Experts of a small language model.
Experts: 256 experts in each of 7 layers, 32 GELU neurons an expert, 8 picks a token, a softmax router, a shared expert of 128 neurons.
Training: a variant of SOAP for the experts, 325M tokens, 4716 steps.
Below are experts of layer 6 (counted from 0) of a mixture-of-experts language model. Rows are named router (the router's row for the expert), up (a neuron's input weights, with its number), down (a neuron's output weights, with its number) and show model dimensions 0-255. Each number is 128 + 24 x the weight over its row's rms, rounded and kept within 0 to 255. Numbers have three digits each.
After each expert's rows: a language model's description of what the expert responds to. This comes from a sample of Wikipedia text that the model never trained on.

# expert 58
router:138099133080156129142118110156172122125132129101153151158174180152100159145082141159122147135155093161069092117141119139140106153151111123138115122121149152129143112180125138142151139109155099138148124109135076157127114137139142101087102140151119118120131138138145138166103129075152139104132106142129130074144138118092143105143159129107103120138183179169087146183135111136095111154105085110139094100141114168124119120109097132114129104133156099094123149126078107127127072139108141110140128137120160084161105126087150080103145125146085093078150133107133148117140157155114106120124129135133132103093095105157110126139109099099115097100130123113124132153164130125077125105141118184091156134127124158099124116128095127130150142138127104095101142103111138096086129124129130
up1:071120122150119177112124126137155106081097119095108114163101099097170158114144093112181126116076127124088131153128131100128121149111141113123161150141159128144097130163169129139140100139129107128126144108127152118113169154168169098121173110129135117111142096134145108097125072098134106139132168124147155154109098155130134170106061141145109080113161143144162138148117122123081140137124096094122135135120138123110146119135111145093137157093140079110174129095118104159116162139134144110162130128112091111126118190153154140128125115105126125153165153159077135117124141151132136115143137143112141144106097113053083122156105126095110146113120146113129095116155146150131145091123139156124117102131138109130148064122138139147128097139098090150094120123124133155114143164148126
down1:108115155127092151122142113172126122130126149113158118080132138087152094144171123132161141147084100120104152095099152074152143127167160141176166138146164132101156148134131172145085105097115107108143117137167111112125154152108171114111150075115119094125137123163143109115124104151142129129147178117088138131159164113113119152123139097104130146155115143099152139142113181138141116112137131108138090145133172127121130152184123147141107084109118112139128138122126127148121133106157148102166153114102133086100133120153116132142117129135143087095122048147155159110139135085174105124129143139111147134107109154113122092112146105166127105182148109140057130133090145109127116152117130110102108136146113085132084117118169114097169110122110143139107123093114096148111138131112127
It responds to: Non-ASCII byte pieces and structural symbols in scientific infoboxes, such as Scientific classification, ChEMBL colons, and leading pipes.

# expert 41
router:140089073157083119107133116128147165120112140166138153103148093100098140095161086106148108074102121138122133174095141087174159137117177111063126137087085144165118134090146098104133144119133164127153116140094124111170121154099140140087162148125147169131142093090160133179156117110159124102130166066116118134113134137154114137098101158084106143139106168158119119101117112121109141131133113138118121142125109122096096138156123126125097116123099121145127153143131150151139108127101130145115113129145096155153159122146094149120121115127124089128141094131104162147115136165160123114151107131152116172137177096174135147169104133152147117108136106106113163131106118122108129163111132163145139135130125111090108110147108163162146123129118173159138134101110094126163094161133129
up4:145094113113104121140157135122134128165096125098125164138082096152143154128099128099151168090152121127091123113133145123150167090113137132055117138132141111142117129096122147119106121139119126147132133127132124096125141156143132147149148102135121172136130097159090089129162149103136107119135134154099123174078116150072146097139124135140129127107122129139088146074122087169163110136133145136136168124109152135170168132172095131096158153092118119148107132123178096100115145164135114098113182186114133067162128117156096109147131123094125157136116101173135154102140145090151119154140116129137150130098161144135118133116076126135158109135124170142139145146076154131129118123102095092102145121113135112112145091129171129119096157104105111098158093136116135088125108162117145
down4:140085120140118102121104142141125085129102120148145141145114112171136116125159126115103088106155113126157152148123148152096161180139160120089124140166122103148132134163144160162121157150129127129117060125118176132102118175105177146109137118146133107114141137124124151169150130110185090134106164082143151149086098159105119133063131129145120133115154116153103125132132105109125140106127143142121084156132128152134126120105122155114157156161116123115177130140131127139128140133118133098132140103136137130159129103148068159143130141155079135081126110105152084099107083146148080134136143141179123180116121163163129086121146103161108110112134108098156155126154145102143139100134147117101190085126133099149124112168110124132124148135095101140070122124126129107097117116144096
It responds to: Inner word fragments after an onset like Th, Gl, ly, such as Th(omp)son, Gl(y)fada, ly(mp)hedema, v(amp)iri, Heav(y).

# expert 48
router:156121136078127094158107105163129163121175127142141138082154085088144146159105136116145127146098156125154127146152117145129116136153105104111102133133126117161085125099108119171155124088101169131133140164129084125131147136124173130124139106149114144177125135131152120149142131154136159143132120123124118151143117167147094081086176148090167113144123180097109111159156129128163108130090141112136102118112125138087116127113095111145126089120115112098096141083113141124113137121151160122118171142136077103130173188127104141174068097100135115143155113141140146146105112146125140136121130133134120100099146152121134131112108096163129087114123159155109106118184111170139160111163171086116116108110160113148102134102126122135129090102114147112123145124115107088129156104165174
up0:109111102157118108131113094081110143090115096138118100108125147105168109135122158160113125120128135133141163100126115080144121132136078106171092119127146159128155114095093127156121118175134137086143169158131109126151137097111120094113148104131134160137131128123135168158151147121112113122132151129136135161133145122158110093115180138149150165155109107084106104125151164111109113111109097139079126185127114132079135114107115102111135117126177167141150149146109122092140104084145108163127157131060128129166112150139135134097112137147162116119147173118121118177139132113111158139188133173088112125151134134102133128104089148172139156154173127084162121095140112103116138101176087174109114131110125106125095147134112131083159117134161152092117115134143128125148137131124119
down0:149106091137138120147166096119114112121149103115133140154102104112152142125096116131102178104159131148133127113160117093139129111142136127120158098145158149143131092110153115142109134111121142145147170163136113145116163104093147154084155119109147179146096064146156092163153144110114133120151125105122127117103097138125151105144154169136109116163110127119189132094102159132167115109122154126113144094130109111133093143156146110168171145127158098134158129140132149093125144150123148142102106119107182123113137148137115114152149106123194129144151095113182144156113101116128123085182143136113139171104100146139143164142109090125113120121135135155114091089129143135134160140183085131172171151171112135108111135154117108098113107148140165077162145148121113103106100142164109
It responds to: Header and cell words in sports result tables, such as Sheet, Score, Win, Rank, Opponent, plus stray word pieces.

# expert 56
router:147142158091134110138143128077140181079101123094126096179115082123128150130112163096122107140136167146141141160114125122108143170128107110132106136144108114154158135112129128097089130181148130138111151155116134145109140126094086122097112117124164109121087084140176107156059150113120130092164149085152103140118139115090146145067112130108112144117137123134095124109116163143113122117103090113127171114130147152120107146134115110144127090162133129091118109108139112121118110117134133105113114136121157122110123181068123129129095139135161141126114128106173120118095089125076137126088110173168139131133121107147145126154120119137137098120122146132170122126163112139075105108138151109101131160103127102132123153160156096140101141133126113108165174162148118160074150108160098
up1:139143079140125117082139131132161137144133092090133165118119152139142134153125098117096148091098145129112114110096129132100160134102104155096159129122116147112125103147146106134131084176093122151138142107126103101124118132131114158144131161142133138097133143129159132106083148159137132095142144100099118133111153102109140118068148136127164120156096138119135095114078079128116141143128104102097124119117110092159131097107141126119108140116167141142104115104114084103102133100157163130086149103130158149196148117179169149090116134116127098100095100129132118106159127106097127113129084122122111172078101148169090156171158114133110144153148128088160129103148151134115151157117149126116129120116113103090125169138122123148105145152112102140119134109159050136145127117090189
down1:132079094100121103134129123156150156121127117151155139127143126152103097121090154131145173098124112117111121147116123156140099120120112145175121145132158102147183140101127079130118187171163089161126086107124119125132200156131112135098127103145086108165165097141161142121119157144098120109118136136128078134081172065099159140097143136134120105135112156093099136114135150105085106140152129108138142091129112127117160112153111164149145143124131086113171112126121128123145148106144106126091115128095163138113138151123103144085152141135103107171166138092133144124113063072137117134131142147163157095101125122130107102100138119122133138148154085151161072135134128119108088135145112083155110138094125131134111145122101103124123108137103126139098168130166124126134117146150119
It responds to: Pipes, line breaks, semicolons and digits inside sports result and league tables, and header words like Pld, Pts, Goals, UEFA.

# expert 29
router:141117123110131148134104098105145118155169116117102125113114096128145162136146139108132126135143155134174141140093150158134075127128098129145110123144122119123152131118120131151099121180113144141087131119099171175140172095151120090138150105113147113127107150114149140109123121152098100107160134194159154108155116105138097120112080147115142119095083135075101097097107123117131153148093167088128079177112125133143122074138135123085091094108144155116119120123133151153087097148143111120158160125141158112080119166159109121119110154104147113110102115150152140137131133097102112177135135134150097136166181085123121155154096193128140145139093114122126136115129085175111128131146133142105184157143114104132106154135137128122118136162143095121139141128099087118126139143080144
up0:111135140155142139132096083141094116128116124138151124118094114113115147148170122083117112158087168098105169112080102081152108161124156137120115116136133110124124133121084117111116105136100081126130067153183137115106165080092125148155109142161137154085131119120107085152180102135142104125111121127160111119092132137124116142118116147153150122152129148136106107165121096123158116125122153092093087091139135109116089168146105138141087131150104135120113134125134116104154122117102112161102113164149136112160145126169081115151109116121067128125160106130106078123123112123079120123155133104100142107115114144157084137167109105161123095097101118148146109098162138104131128075128122114096110130116129135088160100166094117139118163141148131152132138111099187124127144116093136
down0:119142139122109105144146162080081118115140134089089119139128118086092108134144163151132166142159098149142094126128076130112069116127109109084124091127183111160116134136132129170105139163092125171152130134128113120092136129130139126131147153114152124079149122124128107123130065113113141095149163083135153163119120166099165107117131122096102112118114092114097128097105155107076113101143100123160133097133144125147168149092105125083129180106121110138098173132119139162151095101129135093133150113135144099101160136154126097139138137136141150091101137152114156122115109177129127104129137131114130118135142123135121104106152115134106167091093150098145118146160109100121146161080097144123154077148097158131140169099156136118090125130146114115154117099098104081114115125114098
It responds to: Final pieces of team, label, company and place names, like Warrio(rs), Dream(ville), Clark(ville), Records, FC, Pictures.

# expert 44
router:148162115153124135158139154149169094149148161116150132144066162142138144116153123148167154116146145157149080115171172152121148097096112131114118103159133159148098131127108144096117124090144120141126149123128117107148101140114172142092126150085108108141140129107115117105110131146149124170129153174167169094151123103156150094116104119123082177078160086117094107139159143132108132133163113137111110144143105159128099132094157121135123160136157116143138096154156126165121119086108112128120138102147119162127122106138123105184177143145144087100133134107163093182105128140136120157148173117065143102100167096122134163107127118135131164109145129114141102126115158158108165095123139115117114096158124110124141118141186156117115098109117116112136082141120125141110148145158115
up2:125148145160164111106112111096127090120139123182089159092143143097171110157140167138110149131144112132128134124135140148162175129129095108145164119162158152138100139128117139119124130142131066151174115128130119140111152107119114158116120085109120133170112108103133130127150178102155087132142108153130123158148145160156120139154184137083142125169166133140109145137068123144123091117122115117102156144087126151135132158161141086142138102146126103106111136123126115108113142120138132125153124147131072175165128128123122154145129124045115121145104105148161115135125103113139165174165108071105129152131140149174140144130093091129068098154176141159127095130136123117146112122107111163164131133143095125150145118159133117122131133158143144173137154138088097137123098127102131
down2:142170145168103143128130140110112123102183106147130140085133143100153149081114137129112164055099137136121105141116133155142140160147138113151162137135109125167097144086175136143163101108159073184168113103157122138135115143162102143110119120135130148103133100125092133122155147153105123105163107121132177107076106137160112141133144089100142089114128118134109170146100084134158147132126140122159163093110120147156125131145138136125130093179090125097160137118174130119142086138134152126129122112115142157126138114115178151104142097083129130167145096141160115157112143117089110112139141101133105134124113163118112108145095113140123104112150131176142116144127139144117102128132091126141145134135120113162158104159140113164122151144086148157125170137162090106154106147064150
It responds to: Periods ending sentences in biographies, mostly after the opening definition line, plus paragraph breaks and clause links like but, although, while.

# expert 15
router:114130132106109103134096129131110095126159136112176163177171172138123128110141081106109134119124163158156097087167092120162171112127153087126176128175128163140086146129068166128156115168092131148133126153149100117131115124114130116117168152062179098112141094137124118098136099157141158109111189149164140136151131116143141132124114118094103145108107137127119125135152148145096111127116142121110129082147114157141114169123106115114157159160104123184117122106132112158148145110097108096112084085125126165097121126110133107124100142127171140098086092115170153111130146129128137116156105101124144120125118153133150153114120085096091120085119143099133112115102130113093103143116124156130100079118115132153126118152111150150101127125149137123118143127095130137140101092107090
up2:060179135116126160131112152155140126110112113124102144095113193102111145132130093129116157114117138186112140123114118138123099152112153144144158127109153150122097163132106135125084130138131150143157133105157118125144111130105118039099106188117119136141110090108117158142112126100119141116115146127133133140106123129145088140138170135108116129096127137115105173170125126108112138162131172096087091097140078142154133153171122163133151064123161144113149145162101159133113106126141131129112153070132152125094150116127139125146105089099132122157108162092156102099136098120111144121138095148165107102118139134146105159093122128112143147100160110106187120127119147101155157177135147146109123074144146119122126131110106141140164134109154171100174150123126117142129129123126110
down2:107114138078096140129116097133096154126126154126174135137141143125115170127121189136140060132122131143136124081110131127098138115128081090146112120174107165137146094134120104122129124086162156096142166115153142083108163161145133103133118090115120137116156096108149122088094152167116159137100117151156136142144121130119144128098097143109119145135131096129149154105147146153162123142168140096149121133129135145104070129147136114088142139170140093129105096087092161157136145145105091104123112171106142169104108099126105144124163097095125114103124094145124135119146120136123109179102108086156110149149121145118119138108134144166099105113125121126163129111189145129126138139154158129089101168075110135145144163092130116075110125098139122135099118120091148160141143153124088
It responds to: Line breaks after sentences, list items or headings, plus word-initial pieces like co in cofounded, cousin, cold, and Succeeded.

# expert 35
router:124100086125139135132124105096138121155116118124129147104149108118145120096145128099101112106120145168119136109135127166121110124148166169136082170154133099121162139097147128168077140084084138174113129097146098168135101116094149138161153133102114174126134179110170123132149116144128129158162157160109097145132125115152123169159135108087138117094126094111142120134128092125139088107131146116156136121102141107128122109148119070144112160146163136145147136130154153136147158150109150147143168131083158077124152108132116158164177125144184115135106111113105111128179123175082125140125101135149137133115173120109115143089146175133135163175119093112111143091142122116135112111148122146118129127118123089110162129114107105120112164136181107122134107151145082114121084137111084
up1:157154113119106091127115125164139138133141102128145115151132111122099113135094129134160135104155161160168114102121094127167146157170119143084132087138107127131131117122088128129166111114145146068149131154129100092108127144142126150142110104185084163138125118158096125162183110118111148141119164119103121117114095146136118085098129144102154154104126130123138107101139166101106151119145113111160161123170159115121118125164116152108140129151096107117162109137159149158110140094129122117133139151129147136142116118100094162097126072118081139125103112120162112175132128120143073118128127104118098068073091136102105127152115105117151123105078125138092108145128143138112083107098144146135141127135099175125117147179127134120172133176140127157146127111144170134164193105127144
down1:093113130145101068131119119150097118118120109138083147129121111103125108135109105094170136118100113102113123145111112118117129116139170135135149141153078123157139102157114086162172113127132127113123190156139136109107140137137127163100086131185122150090115086130106089125134097106076121144119128118101127135128121162129100100104132092085110117145123123120129117100166145072099115148139105106144127105140127126113096155161103195094104125131144134148154100093104131125151158075160143130103139119139142120167138109107132111142121088173124123101123135129139140131099098136146136134145119139143108111099123156154127163127135113142186131193157130149172123153130110123157096118151112153155154147148112165120108134135088082140157165128147159164149113137170095118104090115182149
It responds to: Given names and their pieces in name lists, rosters and tables, like Robert, David, William, Der(ek), Ro(han).

# expert 21
router:138109121157163172142120143102099145127105159150107144150132142135155137170126139146160143131153097103120130136128139146136082129109097159094118146124121142108146148161126126117116127122112131146136138098151148110123144148162148114137164152120122096109154133095082172156115117107101148111166115158155125127183103107182162120168130114175137112090169098158119118159120170126172159146102103161173185146130091118136153122147149142133091160168110084129111124150123136166139133103111108155114076098101173135125109090103149167133147144172129134131134121114087092161122160131146119130139129170095138102113093095174151143137153136109117104114113167075110103100110164102134144126130154145145072119163129172148107110145139101130150152133148148138142115135125121137169140134160130
up1:156109149118149152096129072126123111119116106092114133153108173118129157139134126104101126182096129116127155141091157126134128169156118129181132128106099113100140133113138130122131121118134128169151143128124177109124138114140082089120174158080090177086132090103133089141131113087142129141167153133154146112140093122131096169114110088156159154183121140125110094124079125141156126113116105100087110150118111104149108159182085138112138123124081113134130112152137089129116088133083134165131113133133122108133110126109104122133146100126067132077119134082090149154150085135120131116117123112107086098145093114132136133154145068106092131145148126149171126126116129107109133090177128115135147102149086122135102121145148171109142104124138112108136152133128137121130159142148120
down1:148156130116109090131089152103157133141101121114141158107149146146164114135169114100128170128140137096179143160143114118127102167141130165123144128177127146154132113117127155148152123117105147140150090140160153132129155138151125130162169128151122106131150133128123114117097144140145133167137158164128126119109162162144153144144109143128155081110141133154087118123128151168139160197126099084113124113143140147153142130149094127131172130182115128162112171165139096186173103097113114134136121174129183104078123088142176160130163107136126158155160162110138149130095107115110143121123121124130076136122141185131150126131132121182150121118114100123122151120152106084185155118099161092150168118109133155106121133122150146111136170128157113134132114120146093121143151116114105
It responds to: Day numbers, month names and century digits of years in dates, especially birth and death dates, such as June 5, 18-62.

# expert 63
router:155080150106096095139078166158099151162102159103135121125165157118125134103072103127135169128115147143157118156127121122118155150113099072146131111153111142126116118117090076141104108152111178168129130137137155136119154110126103119118155123143145096128159126131150120112159143148151148133076171102170085183149169123175143098123110101112098106150147115138126130121135160128130148150128120114121081119142102096122125128104143095112132114142161128117139141103130118130156129119145176081112119165133136110121129138137115081104109140122109159166153084089162109125084095110128178154133114164109133111107073134140115095121127116141115125115149119114153101097122103108187100145112185118081104123121168128106120142105120147120144093119111145143125140156118087123152125139153093
up4:134149071126113136115181126107081138148123112099134086105131116128143087152148115158164165109125084132120106148162119094125125149112129144106105124082128122177174136123125154096126074112121154094169135163095150118153177123098144105126175136145117135124182149137114085135137109136136125103109133093115087077162128143122139091099121152106154147145146127139178118147156116124106158100163126187115141119120143148127142117131119138153096126146041129115092128089157153170108143117118138108160139123106163136133165135165133125131113128138118124145090146162105131134106139142139147140148155101111094126129154123126125131078078147104118086120165137132093115091116153148131140128146120111130159154108135100113173181096157142104115118145124131150113124135112116142137128147114082
down4:123179151104133114131096112157072133149094133090153091090156108114121133145155120153117102117126156177156086124148133138122128115137138136134148138123092104149122150153113119118091145111170124128156105157132134129133122143145120129137112122144104118125146099159132061125113095104104110136125132091096124096113117157129077118121124133128105141133155159161139124132150123154099182115089122117121136136150146125113154149117079172111091134120104099129123093096160148093133126127121148114135131168116105159124124147188117100142112091149152136132164121110126143111060119145172126138135140106129060158160110105137162100148125138116137138149131108079132111158093127144122095115093091150081127145161118138090090134084157129093165103139146134151123147116116150122208133170108118
It responds to: Hyphens and en dashes in compounds, score ranges and table separators, such as go-karts, W–L, 87–91, plus & and slash.

# expert 24
router:126124097089148105126142112135084153131158183152174160106151156128114104145107136117144169163134152110127123112146133137100087134151160148131098114099172124133086123084155126110156154096126118146156150144094125119112127153166143113102135081153149102144122118169112145149076136133146150107136115103154143115107075139137130080103142110157158112158159148121138117088114141139143124100098138136084135118139122108123115104140155165167174132105127124087142102132119118114118095168182159139169133154159139133161105121057096097150082105133133133132146104120149117099081152119143087117156190139102077140109180130131138150096108125122099130137147110109135146185119140114104116101126125123136117131123133120135130143112129120117133092095117123144075170132122096143115145111108139
up0:126101121102135119103115150138139127149116106120147149066121117119150123064131116145119112134141138135167153125115119113135097105137101117135130150134139141156078132129134184119112174162163132140105151161089104125158099135121139114089163152144121127139067107109151132149129096173143090095153136176132126146125080128154155138117105141139132110133110152112117115119101096120153136134149133111124136161159149110095102131184157128124080116086118107173076098166146115146086147133117158148145155132174152149142124104138094127125132141135109099166097112157102084115125173075127098142145121118128140176116142120067118118160160129155135077092131130137163162107145136102146127128147106087137109136123149130164084140138113110135123100109167098168108129138101135145164137120091147
down0:117090135122118106131161146091144131104149113122170110103113124089137074115110113151126119103135090143092144134096117120154153136110116116146098120160131127150144117120195094157141098125140118152151092135135104095085111131152132116091124144159154137105125091176135127163157114139122119115120177107151133137114114128109120125121133108096134124133114155103133139142124107119220152127147151101111079123115140125131135140159142154126099100115119114126158104127094108102111165124175083127118102108152134169119156113113160119123133167121173114157086086113153123103140126133133160158163133090145114169100189133141111147145184145144103143107152135138128111093140124128160145100154126105117147130132175115154131062170132139158101095101101119162138138116106123093173102112118165
It responds to: Pipes, closing brackets and label words in music chart tables and infobox lists, such as Charts, Historic Places, Albums.

# expert 59
router:165106181124170155154129159078174115153163120139122108145086169121147155100137113164147084129132119132151143120145174149145165120133127113158133072132162141096139058127107154104117168099121131119107106126123155131093110071142109165125134146107136095108121119123113117131136122096088113130166154175148146139091156111101164146145111128177113116121126092122097112117170100134130115082154127181106099138144120122099128121117131130148151142117139084126140144130115138148131131117098118117142150156114170144110130146158118096102169125136144126114135164127097120182122154105129121118091130152073137146134152069117153129144103147126151174105127155120134128097134122160086150112137156136149084114174133140139126162101157139090134114124149125140144097136133167176145144141125108
up0:139141119110101124121115153145165132132101072110101161158143102123106123162112098144140150155161114139198132136134118129101175122136128106171110145126083118093129084143138148124151096131099143118114131083088135123139135126142095082121069090097111132101109135109129112134096132146131120100163138155134105117142106121168141159140124115114089156128098104134123124099130106117113099121158112140126114162146123112115143131095129139157129083123134127129157085117152169215140128126171126125121168140091099135161124117143159121156112133124137129149102153119127111128094128141100133133124099095149155148079124113167117117138091174092136118127096148172082107145130131155119113161139131123133168128119098092139116129186119099071169065119101133148181139100144127140132145138143116
down0:105120187131108142112070159145088118131116102102153130123131156160150112125141151126129123106109105095144119139126144142091118165124155114091114091131118087123131124138158126105113109152136071070116097123127150158113156136140097113100093175143122144128133098116139125138165130131145124143135114133124135135108168123114117174123056121122162184111158056130106115132111119120138147127136132106157141116061146095157140101133114178144164126108127156137128109188146127097115132132117123126161114147100122144068167117155112126098115114125115110144185128155083075147150149086106112140150149122119101149099132149120113113148108094130182149139112118114109145156118157140120131127137115131073111115151127139115154141145140098096152123140120129132151152090103116136145074123146082
It responds to: Commas and coordinating words joining clauses or appositions, especially after a person's name in biographies, plus and, or, but, including.

# expert 22
router:165098105126103122121154148129113170146147090150101152127131127139121162157102153091108113170133169134153124145112128115131137146141106148174110147165128150080151100106113169130121127149171145157139102145134123106096108086093104149155081124171158138145130135095112156145116145143170134076159097136135081126152133147138127095127144133163114148132133123072092142160156108115095110113110080125155102127145114144113123065121147138159086107109136137118091147108101120130112079089096157140124147156197125090106138108093122127118114154106112100152137096110148161133084127149099136122144116158103134103146153081143104125093133126146105104151107082135118158112181095114114114156165094125094144137108113145170147154143118110146145140123122116128146166137157121135103116134114138
up4:135159114140134139113129115212129177121140144110136113104093123134121154107122183098107097125135154135140146124154125119150106125167107141166149103150115137112097156087091123108095130195093119156131147101130116085137110120117104136149107142135120124133133145125110129105138097128063137130143147121172126154123103106107109112076139141133157115148137121127170076080130109126099118104167123120125094086106146099089123107142164126113113120117111192106151131160130114101113159141123099164101102137132094140137139138115154147129148123168093156136091116129145153102147149104110108165141098137160070081140162135125150101171134140154140133097074139079132108143114131122109099102119122126154137103114138107131105148102130135113115137100111167099129124126158095181108146145149085
down4:129092136126120123160147106174120162121116073163124147137148139112088157144144133072110178120141125127121079134151121140113106114128089120135090181123139143125112148138119124107141142130117131132073149131168133099174127100152118111138111124088118111163138177122131103146049147126136162098154112115189065145117115138155139137155107138143133106100132124105115094124113132150103125099124091105149145136101117123115127072110141105123086123109127167121093127180146129110117152124129123184088134173134135111121107138146103130103113132136098140138155114105151153112159156127121168139169104094123143144163131097141137175134176129137151116113081144136158130102122112145110106146119114083106137136106159127114102138143119112133091112095106104154097169154126116128092119071126140
It responds to: Final letters of three-letter country codes in sports results and squad lists, such as CZ(E), BI(H), ITA, RUS.

# expert 61
router:100118059112086137144112137106125109110148122077128094114150117159104144121111141153119102116114182114144123145096112162129124119118125147131105155135136107143179103077149137123140162135123101177103151130117160129108135179142139134156123108137108172114100148125170137132100087114128145129171141168141134132113121109105093144131086133144162143128154125129140117103120126164124142105130139115146114138114124107148120080112135081128104140102101141086104137118110152114107080111136150103132136128083137081083100188102157161148140107116111129071136079137088145107120119157108110130121146159167145123133125102103105140096133116124106119122126114156155167104147124126159110108131125122092171171119110106147089127089170145104127131130123091106110140119197121145095111166069127
up0:140131123127069108129105149106122133109143091134119178143133117128106147147146090099123121106114109112139107111132148127127103161115102127126138120192125133144117095108121115096133152099139107137113156136150124055103148164101126139177136110125110134124133140170127149166097096132170132107113129117181144157142155179135143152144154122111092141167155093158159083108128150109121125102146119131062117090155123133084116128141160101105103114147137118130113075142145149085129105109139121124164132186145148118130095144120142096166135140140145128109094135149129168125129110120117094096125078139126130133109154122098099122123107098102123110122120113115127106138130075107092120169086119143134101113147168176142134117111139122110106160148128075112083112115187182132105124107133091
down0:173117152160115108105129105149117100120148127138158130154141138110139149131126063159110149139139108164164098078133131097149156141129089135110142151130134116134100107149125109125105143122114133132165095134109103122158118098134111130086123155142178114154105122138097136166081170166125147150103122140183133117153157127127109093127121135140120165135141142154126108143148135098135146099141101105085098139151111114125132111109168150137108062133117160138139131146121134126145113099088112141106175167160129176114165120141147126122135174173121127170150098150139135109133148107146136091147124124097134121109078157140161090112129093106109100166105063157118114158143092129121147159116116143193122093138180134103064127164105094141109124126124132137111133169130151143144109154135114
It responds to: Final pieces of personal surnames and place names in tables and lists, such as -ić, -ović, Johnson, Smith, and München.

# expert 46
router:141087136167097125112124086145136109094099092135109096155132132095176112120165077172159142116118094112147179151085114081140157098122101144135133152123111120090121123115131084103109160115122129147106106113150136149158119134131128100096104121132115109130134103129115110129130121141150125085109142094121094162116119153160108084122153121116138120140151180095162134087088088111136131137116147184118111128134130158177127150137121128136093159140112144133154130128139151152165143117149109145102108156113166139149158161162115122133140119123093087120100103115128161107180118111151112114132166114176151148073111094164130171161133086102136094116093126118133126099099142102125091126141130150159076161112107102098153139123146069133148145134133143162145126135116139089143101134099136
up0:104109119130163184163092140072133135075121091149116094114093105147128127134184133134104090103097121144099135099166126092169156111115148099145134139168159118078146119118141122108115124121099105109115138102124096161150143133089171152098103147146091140154125069075139099121110162132160104120133123132075139143148086143161085150122105130141152150122143158148122150122113109071107157144131142138142137170118144114093132136139115138132120123110076133121101142121129137094107159125154110140108143100096124166148160133118118102152153133128160091120141134118131104117165138128114155147119113103101120146145103074146136089125141123137123116156124165122153094108142140119188135115119162135180144132131134118131128142136147154115146188114188114109124115118071125115159131120116140
down0:105093125124129122162125125143125107067143153143105111130143122126172090101118126103168113151161128143118081136147144147120155153092172121133105156094102082147180124134153120145102130145151129141108136138181125099083125115122161109132126107126153137125117176139159076102161132139109115130079120111114142127119105145132123100106151160156160154157127142121151150124148122143133096145118152124142123123135136148125079106116139119096167138124095127192175163157150097112154130145131175109168122141097129147159180123145093139139107088126148154135158099123113149103161112108129103165191131082092122093127156124132155102129162080114135156095108133108139121123131137120125181147141154106146109091170102106165137151126105113153144167083130120131156116125112148091135111108104134
It responds to: The piece th inside words like rhythm, Midlothian, orthography, and ordinals such as 19th, 20th, 3rd before century.

# expert 20
router:111124088149124138112178106098112125121110084130142113096141115103091133114120079136137155108121140135123086140144118137116137159091129118086117142124114153144175101116126111116091145121145122168153114162103120110143166085127111119121141084152117154164118141117119131140141097108137155154151138091100088151127099168136135126149125160149182167145119113151153134150143090099142140165168162124136124112122169116104140108136163183113147101104121185106173128090190148148129126110117126140114125162137141102157129135121049124116115100121099081159165145149137132162091167181164171116107132151146096142101107101136135128100104126138128158137136139117114126129152109127141117087126095161130146165143111103118150101147096147124097127144122171160156116125116078108131146124116141
up1:139121068150155101108106065144101151123126185139147095140132158134084113128085136150123117120069162136139099135118114143110163128167141125108122093130135183142131108126123139146074101145133152119157179146128124108131148123107108109125162100127126132135106162106168141089126134105134132127134138141132154117101103071119144095135107096185131124159090123088147159102125100139097107137127152134094117136138114101135113109149112125138134120089146126138100097125136115121114111129150119144135080090126134117138145123193109115130164083128128158131175108146153157144175151116169131146133110127136142095135159136126164096144125100143109176137178119109138129103098100169092154136142133143140153127131192135107162158137102100106143113149105120142167157109132133097177154141142155
down1:153111093165104159159168130112134147130128107136085083127107159111106138122132125149139091086102111101123145138145105133127141141115115147117126076137153128113137110136146092091091111110112106107159144145075100147100121117125108135135096087110107136124136116133168095125096095123141162134139075146093171109094125131135142167106119138165133175140130142127109173136090090122134150110168138118108112135127113112182119087123134175121132109105123128091103124081122105173138124135135112125144105144143119093136140094114095105147133156152159131151061151156151123120148156135122115161129126156138165121090184110110134130096143129149058183093120082089146154115134124123141100128101108130087141164105124134119147106124108090092149105109100148121089160121116083122135124133113115
It responds to: Mid-word consonant-cluster pieces in names and titles, most strongly og in Google, also bl in Publishing, w in Chowdhury.

# expert 27
router:103090101104100152117139082178148105124102158126118123131111116112090100106153131147107152122130120166129117068109146114086092156169152114108135147149120103140143099102108118091140111161093128138128147150153141144153125131130156101178081121135141093133131115147149106142141150150117121138099095113100119146097122132114142119119151141096163103115113164116143144111161151058134135138126167118088157115126081126099138164151129122095136136123106132122146115105160088108151126188129169093112147094137131141158131139140094099078142115118103091150185093126106155112155119132094114101101114156179110119183110119127156135153097118128172097152126117124126120126110160120107152115136103096148101134147139148120150149136108105157150134105167146155148114103088116156165113178134155
up3:121159135088112144168148117092118176143133109111088220135123136086087085114117133144102130147126103108152140110138100102117166123087108143130099103161134128168146121130081133109134123109121150111131105186120110167143162123127090108109125150130155081132125145106129158153127134142131106098177140145123116158126184100125094139098140149102131117125173100147111094109106121110090142120108146128139111143146176106106131127126105139115128133161105121147127140155121148127128108151109134117117142061103142110134123096086137113106158153157079073151132091150161117140109140148128137137104098150155133122134108147113137135155086147146166109152104120079123128125173138126117153185143108111119108068157126132149167153164131137134151137132152118094112170101123142123143160111125144
down3:090145123131088146099123113116140107143078137140106138123102150090064100155106138142115134136130122104189155216099118144069136181114165123180135123112113108145150109129108112133126108131134115124116137086125075116115126139132122119100138115131146126119130122111138106104099126136123111112109186152123111145139119137149139163179153137158146197132155127132081142108122116131125118143120137111116096132170099110152133149114096117137166157150103128126109160139137155114152117169125169107140117120150166113154120113116139162095125133152091128136137140152145179079160130110143168084141100080107141148160097136118103136081124131141139084133108144136112134105130191172104111095136132132124114118095153101134170123128089120116133112141137139150135097081158104131114118142115112
It responds to: Middle pieces of long Latin-derived words before a suffix, such as controve-rs-ial, respo-ns-ibilities, pronu-n-ciation, pro-gress.